{
  "router_bias": true,
  "qk_norm": true,
  "parallel_block": false,
  "init": "uniform",
  "optimizer": "muon_variant",
  "learning_rate": 0.0125,
  "lr_head": 0.00527,
  "decay_fraction": 1.0,
  "doc_mask": true,
  "max_steps": 6760
}
Below are experts of layer 6 (counted from 0) of a mixture-of-experts language model. Rows are named router (the router's row for the expert), down (a neuron's output weights, with its number) and show model dimensions 0-255. Each number is 500 + 40 x the weight over its row's rms, rounded and kept within 0 to 999. Numbers have three digits each.
After each expert's rows: a language model's description of what the expert responds to. This comes from a sample of Wikipedia text that the model never trained on.

# expert 3
router:502500480464552460474511502542496482492449508513496524498553528495478483476547482524481577482467485496488485457458503467549469463522452550560483506565414432526454517464484511462410498520586516521538561502525488571542503522555477489502491511489443474509459537501447565508527481514516480415656549537556418484524457475413449458575449505521485521486550523482529470527479516562479533465547478422555572438489478473474533471395532495547525535515484452485578426501514506497459465556504525463427495509529475478510506499524516469576562491550484538502464518455487496553509466527506524519450546446509507432487436496522439576541491513558540496522460568530541530585451498485475548453462498410548528518533528505520570513470456506514507441448494545535541479529468573470422519472500467
down0:528531515534494481492399530550395492510538487488544508455465486471480500459464522489542509470529558515491485455505519513491541523512439527488450485509443431501521534539514452554403553423478427544519443527395624448448472463505511520429461478440523474489548503445492515527521542525486427576472483507476509513515561541549498563434518520555509591538468528540473479515509565478528433511514479485546479462482395592428476482529557558484479496496509497459487511443527477503538494518474557506555485470477536536469481517495445504472520493458501507515570464482489472525548535559494517531456416516527496530504522489494531556535523457509494473511528464481377400455540466486416478490412489534425566474530464514519505474521527498555521539486520508508549552521509443552474450475476503
What it handles: Inner pieces of uncommon or learned words, like hyp-erv-entilation, hyp-othes-is, ar-qu-itectura, plus prose words such as found, very, popular.

# expert 50
router:523541426482473520435555531535476427510488462542519494513487516559543463546540520499497568475512491546444501494497503463456506493593535475465514533540492383503487503461468456510460582552493526500542522428515455504476567564544413576479487508518458498463496568531454574496538522527560525483469527515556461495476470435433547483519481479521495496484556454463559446572449493536458499469460474459570504515458520438488510497469541469489573525572521488455525477454514492426559439486564533502511504522500458472595506524575531475547510379514535486493446514482512521496513555537507460498418499463509445460523481491489479489467533475553547495469557554509506480530477446511477482489443487445510485592518467507485510477421425558571457513468481457509553473443415505454496487488540423
down1:444530487495523572461450505557490472510511430466468496548500536489428490417584495446478445495523518507500503520458513502538540441542533493524447456491514445483496486557522531535436595448482504506496544416499505522523468535510572514445535453451515456497510523558474542491463476514499480488494458507544526518463523516492470549521545452427498580486476519459482486551574478523511503562430499480459485517467505439543462478526513568491466498513483582462488465518502502520480477507490459517542545472552504503583492490478498515510478586457437462481432516484491522523479559479475423465498432523500489468471519530438454494554495517474478445527521451489412500468421516459476526494520452441480422454476507500560514500461541599553376537556503489516569566463560416575469415553446437
What it handles: Opening pieces of proper names and words after the, a or a period, such as Esc in Escondido, McG, McC, and mac.

# expert 45
router:541552461477545504449492479534447420473480481479464466554502534525493511485552563512486563471460533475477407456422470466489501548535533525527540458533503479520501576493414550485436585509539542486524507490535521530481486538595492461490520533488441468489482499614471491463509499493522470467511531522476492462588457486494437495521416504481534553475477457456575480505516498542457537497550533400578546475492422474479554419468487458508492578498458440505544478449508577503502515571536551501534510557462510443526434516527556512472539473505494525536463489454466540486490495488498512541499553418505443477411556531497511535598507479527554479483503519553550531547491504503459563477484490467507512494524507470515533528502481515566497498487512478419545586576540510493401542429543502
down3:470606514512499487489505419507564461471497527477551447509502503527442522553512504506527505500503541507497465514545526402484587468507510524534487523565491543529506480533524496508481483506444527485486461483492565440484566432501413491493545504534540462509546500517550491536429504428507577507479461459579555518479583594476526409484602498494496526500456472527504511447495432486439494557468507435507450443480494504464429474579517508486447605511506520498522443555523480517475505511483510553557415542511555516496446460561519451498513492520500533526481563528505520469473490525485547463456521469529558574504488424552459598533598455472487503451454493446434523457457479493456524505519470464530486502430550446576465519461513504463483536483445489506476481480548563482488453516516575
What it handles: Derivational endings and abstract words in discursive prose, such as -ible, -atory, -ative, -ation, similar, different, rights.

# expert 26
router:573518479405505497495515506557512446448464503519494613478512545513526425487499474469546566564440542564501470466479454485514511497536469571555575518542461448466549507508433509491446518556521532481501528557525505596456508530569498520535513502480525492570479476515514458499534520522503554425550481560501435471507494458388499438485488503546514496445472486449582536493513477548462575504489533480515516446526450460512483441446501513544553541541426520488547501472446502494503448532581565474512490446492466507510439515519477502528511525508579526517513511476493488524538502480471539485400529457445521419533550489558454520548457487529596474526507542533501519475442524575499522489524533495488501535467523476536490499524484528502507469432528524434522522495329481508473445485509557
down0:539473485510515556522541507471472480562500553495554478534425541556552509523463531527531546481510490543483538561492470498431519514553559482547566505432571534503506526489493608459497542543446478555508528509485517481452555516468505514487527526465532539489541522515544515512473385492517505475433509486455477497516472583478547455495490507496479508535457452546494512445472513542434533504520500487506429522494447556454502485479539546541528503490515574521530534504466460549477493509538533442484480510527544511503469480473421471499620506516501580482438570485519529482591420511445552474573442490462480480542580490415490492443446452528516460453563468467527502525501488545569604497517501547488506513518455501571595493460446530505559479487505526530479455490594530416412487513449510
What it handles: Prefixes and early word pieces, often after a hyphen, such as re-imposed, self-assured, sub, ad, non, and Ab.

# expert 60
router:517453486488588516480520503548436461470512476541502535450455501533472464504521577469478503465461496507469435401493484506511490495515520511459537523532530478508533571467427547509468583520548546502545536505495510556520499516541500516468552512453482476457419507509501484464463494474515485413528618546480488549572426520460465452577442461487546521431471511454527473538472488571485594468483554427524627475477408497499546455466514415489450499453441475494512448531514490484492427518484556450462512446497481479504496488500559520512508486527540523508403533491514537507499495506453540505500528451471488424466471480557482574513488473567516401486505566549467536513501529513497536488565509494457506515497466398548586488476521517552551485513447570567476491475515490499438503464504518
down1:530582537492512513437594478502519505518538486479526539473463552485541542506527533478488566471496506499481426546495522515510493434419446510511498601497503542539475531510618431438481434434464444450493442472482497471554555493485530521541475515496516397476461432505508444454534539576445409538498490437517492572451524471517474478518519504508520571528483484526524476456512480521505491475501435462532480517483439613502509491513550420482446431555480522519454481514540504485486500436516504494436493518461523489488501535476487537451483567528568548522501518533565494442518500504565530485488538491512518516481522561502505467471511454459555420487460489487514491547479444494538480538412519463492557477513376573479477440543504528443491458523445544467568508510533521434556469434499472
What it handles: Endings of long technical or foreign words like -iol, -ism, -idae, -berg, -pis in chemical, taxonomic and surname terms.

# expert 17
router:524527481438511423455515561524496412481483499541542458503518590470480492437523559455560509473476515537514456429466517447499585474522514488547529496492484458495545521507453479541433506528506545441498522520510463534498497543573469531527521454509473402504476521561489489456471493510489524378519607536481460505578480478471459484559437531475472500534465531494565508551381457595444544509431505461484582462434492515503520486499579418491484567492504539472564483492532500456496470491511565435519519488463496535531434569491520515505478453506479494531455502451487582524520528451515424540466498434448472496497521477556516538492488491566533450484485546504522496481433508495414507508497442460527492497481540467545511507427467516486493433526545500506484519503459613529471513494543538
down0:500478451511499439529468478476450468544468573554498565499496482518463454464453528496464507566471495502513486457468474575525562522484494558553532533466561533447501466531479479513476544426526548506485531518518467482475463455504451440471505532426474504425476509466502435482436465530588501500541501536507456484507463497478481497445550432536465478429516469528497530563509546472503509539458536562480452434533463470540478520544487463522553527514495517569520488550441530500492536525462436517510510431520453481450546511454523539502465471528554513462509505535563488534507463547538481524496459562499465431486439534546536460509453472487355561494489499458462527526481549562557585468543511450454492425467456600593421430496547526564468478526435486517514573521529518484483525516463400
What it handles: Coordinating conjunctions, commas and relative pronouns joining list items or clauses, such as and, which, that, who, &.

# expert 47
router:551520438454482479510583540597443485388443397546529556454529499541499535583543482491453514414506522518496475416492533481507544472515480538499455526550430439511541490495454530525467473514497460457552523470510417576514497566530419521413483518474482503466437576541464549507528426484570526445519513495534502477580450527507467444510446478543495513523459433473544506545407468588450544526518521473530498492470535506495529484473563533455511500550485472444541464478505507451429470530516507490440544506473546453520462494516500544501513503472505505519476557482547463554555494467479456487477542506473454444507538500550493499561540541516477510480550510536509556485433479510454592519460508486490482535528459518482520478540393527499474493519494552569456473491465488484495425537540463
down3:426476507482541502500411435533514383529525467513552470523500573499455482570509474537576477392444448522532563550558405402504463521603483495472514472516488484480526535476495437538493578510482472486539541480549535536502447488493499471539555501466528454506523539566466574485461578524461501444489472500529533504524487484428518453517411477520545409525438479503543558473531468515483522543549491481480473508512466467497410477477488504432479455546484504531472420450519482429368472531486511479484571518442534455484481560510502547520559493537466490512520519516509527463445551497565460518509447446530474597479525486503525488521459529551515510528540497495467497437498462463505489479520513503461528502496457528446502533430484507469415530536481520440501454458464484520503506491505535
What it handles: Zeros and digits inside years in award or sports tables, and syllable pieces of Indian, Arabic, Thai names, such as Mak, Yas, Mu.

# expert 49
router:489499474467504450421542536505515477494590452539552541425510507599469488558529538466501519486532502549496455506537529444491568570573504512520579533479544432526504555455486518562521526577511561434551530437507486517504589477519505541477492492551520501596407534505532493487503477476511500474544525575457470540580434510441485439498474453536531547487475462458578478488479530491485545511477564474503495506473463469449493440486506542505468525540491516438502443453545475428470421534502458498448515521418497455538494539475563467543506501539504464495535463546513531590446477534453509507512465406471464493430515517489443499455536523510473523486548509539470566494415503511566572508545489498486541481477460417547551504472438529531454468484461484496532552531449509539428513475523497
down8:548465489476618523512504552490473451540500472501587483499516504499569523521530527446446505526510465575527458552467456524579513515440539516464465517427546426558499488574542492493495512517515591481531428496484455485473528519539494519503444462505446541491590484466519533519496541499497522551471441409451510528480428488519478493400559564494479504514514511526478524487487543502458579537501498480458601563459516511431472475489505483448540539545507456433448488478467424529510465531500533507483570535557502485474519468476565507499510510482567515509509472390520501456487467473483502490616531550494556456545420490518547499529492463485604489486517432513524502556543491536570545523441534473441481494472496498537538471550500500512566529441443539468503514507482474495522522514493608
What it handles: Sports terms and table pipes in athlete infoboxes and results tables, such as League, Cup, Team, NBA, Athletics, U17.

# expert 48
router:555597470485496458481540548494423433476471498546512491482565577497517516508566544440493533430488549486528491483484451520457569477580492478485532532513499471476580505517498489476413514476565511465556495571520486581467479502541441527529516488516490531544446539589486464490482451556569548474488495516495476520532491437416465459497417478505529510531487459474514521529437520567423508551480520403546586415429492527496512411474566486487453582495449466528523502476483494420472448540495551473500513537503517458525485489598505513546557510508498500492506543486483558528444536485526465541484494502514493493513539499517428545498549468534540481506460532507509531462498491496492575513490483423513527577490505440556540478471456593505506499469532470464552529546463553511427539429525460
down2:528555477507512510512519527471473546558522563478461460499559567533556457506489547541539546477533569523508516522503503498467499492559487506538458502475473472534533530546580458490487594486487562534504473501473434557450509523532469527504493537526460669543534461474547558474475504481495448500555496489464520411507559516505577472574555392494423480531442457490490509521491503500519510514543538474537525467486491532549612455441580560528457532458492498554513506513519521562519494468454487495431493455480484546532469510511457528530576509456506530470567570485517536407493559460528498513541536505501461500478480452492491520481461460491513617466503477515477550505584486519433560488421525487483528520517450581496538461496545532455605461514519452529506475493466497528514492538458478
What it handles: Commas after clauses or appositives, and words like was, is, as, are, also, and starting or linking clauses.

# expert 55
router:553495483446470456499569501514505473454506494561523543522546541557474452474529544426470536497522513563485425516464460477482518555561505489514595549543539478508505552459470541564469555535447558424533475428516423532504580480500456571467489524530493533598436507545516492530556518507488560475530517531479472505534458479463457483494477475466521561495461445501578462520458440547488474515487544445517508498516536464495471454484565512484551523554493519452517473455572504388499493518536467443487536519442492469549457541513552455544510474542507475532526515507545477532511539446473469528473485390515432489459487480473375512444558504483502508512526476486486521420496556475529596506499447490432527469552476472574511492482462548530484485516478493443537597511410499467447489473515484
down0:505479497442542548547490500460504527396508391534451476504537420517507457492508504444584460485419527439481505499489399473495471500503529493523587499508471548551495531519459456532475535440483503498535511421525552530545442465526510526492538485532477526552511428490559471460509504540501564467479512546590596466499485414536490499514505579592530489479439530376537420451509493493449437561483536479421447516531514515526480508498512504534493519473502490443494521491504467573521491552451518535487460531474524440521539513451558470499489532482441446569474545530503455472472509478528468499541423484499469478509486494537510519451496505525550470523434462439437524549511491478498524571554456518546518512510500506477529527533528570591501520517466407515482471544506488447498501531529595
What it handles: Words in sports results and election text, such as won, run, trophies, Strikeouts, election, Conservative, Labour, politician, elected.

# expert 37
router:533544462489502482412548635544452502449536419530466494488484527479490471518489522526485549457461452509409505435473576455546504454583516549523494427508454487586545551497499526547404556470526490449528539504498474514493517527559503474521562525467477435490446490575491542451479489527537521479586541502516487537465463452472494453536502491530506539471528456461546502462520446574476578482481511505589530511466463467505490496462525470524564547552492527473533479431614530419544484551534563533450530524468509463534531562536491504511504499515453519528477461507491515499471550497497470560469539468514468453518463504519478511567521514524621480531489582508521554504449513484442537485482522469532476522434508509502547562421495570564531543540527517488505484494496470475476423506563499
down0:513495507477512538536467523517533477484483469473507496527492494466481480539512514593463502682544502558529530500444492515509429515519494514475454537447500530462539477499569459469575502498455525517534525405479393463520517531458526540558438486516486572488507473502517490530450535572546451470434529498577480428479481463505518543527619545541474495521532491515579442500445469527503557514516591549503506491457491437561492532501537464481454590462466483488532480584545513526516416554493567484477468490490489523580499473534464502519540462481452496523518488471534567516491482477461503506470532478514453433443551547507544481474531556488487528468476467538472456511492439532454494573535492459506542482514467498512505503523516462480446490487462535414460432533419532453499527608488491
What it handles: Ordinary words, especially determiners and one or other, inside quoted song, book and film titles, such as Any Other, Every Night, The Way.

# expert 2
router:528526457458500477449517512551484481479555457575555492507452528539516453495499547461552570452533471501429437444516570429511566455528528477521494489519504467561530580515471497565432597509473540465533508474525462549495614521497489560513525494461541475539474548587511454481481555510550479486489500531476482552489452443467529451550443455451500529530488471453524520504456544546406565524476507426535548552538425476489454438513562490443515535534413506430491455483469555510494486507505526472487553472473557506546495515555504516501519518523492522522446492518479527531537510508493511525469521466554449448467530450503508545494476477527580504494525558537547531507492464560450545459478473476465560534430500476543546487432521543604484511542561591552469576462489498514499427478544481
down2:505448488488487458549513503529507543455570547514452487512471468446500501429461506495429505521493472478538530563527511544460476526557494525515448485483386453465462487540511523503483496483530504555562484453459511518538449540492472501498434432511542476419462519490431595527545437555449473438529561534585459492514597540476554500492457494483468492508559514504501537522497566479536534509413547490509540443545461502549490501502552406488448449551514465436479467486519539491466526484468514503459450474577514473576559527435526577539471483536527569493549460517480552476475535585511494579535489462522520444533442521478518569499462477528497519513510486496533434457562408468428425491537545495431495517494528512497475494436542515527516519485483476508553442433463425556504520501548473
What it handles: Nouns naming media works, publishers and organizations, like film, album, magazine, edition, Office, plus capital-letter pieces inside acronyms and catalogue codes.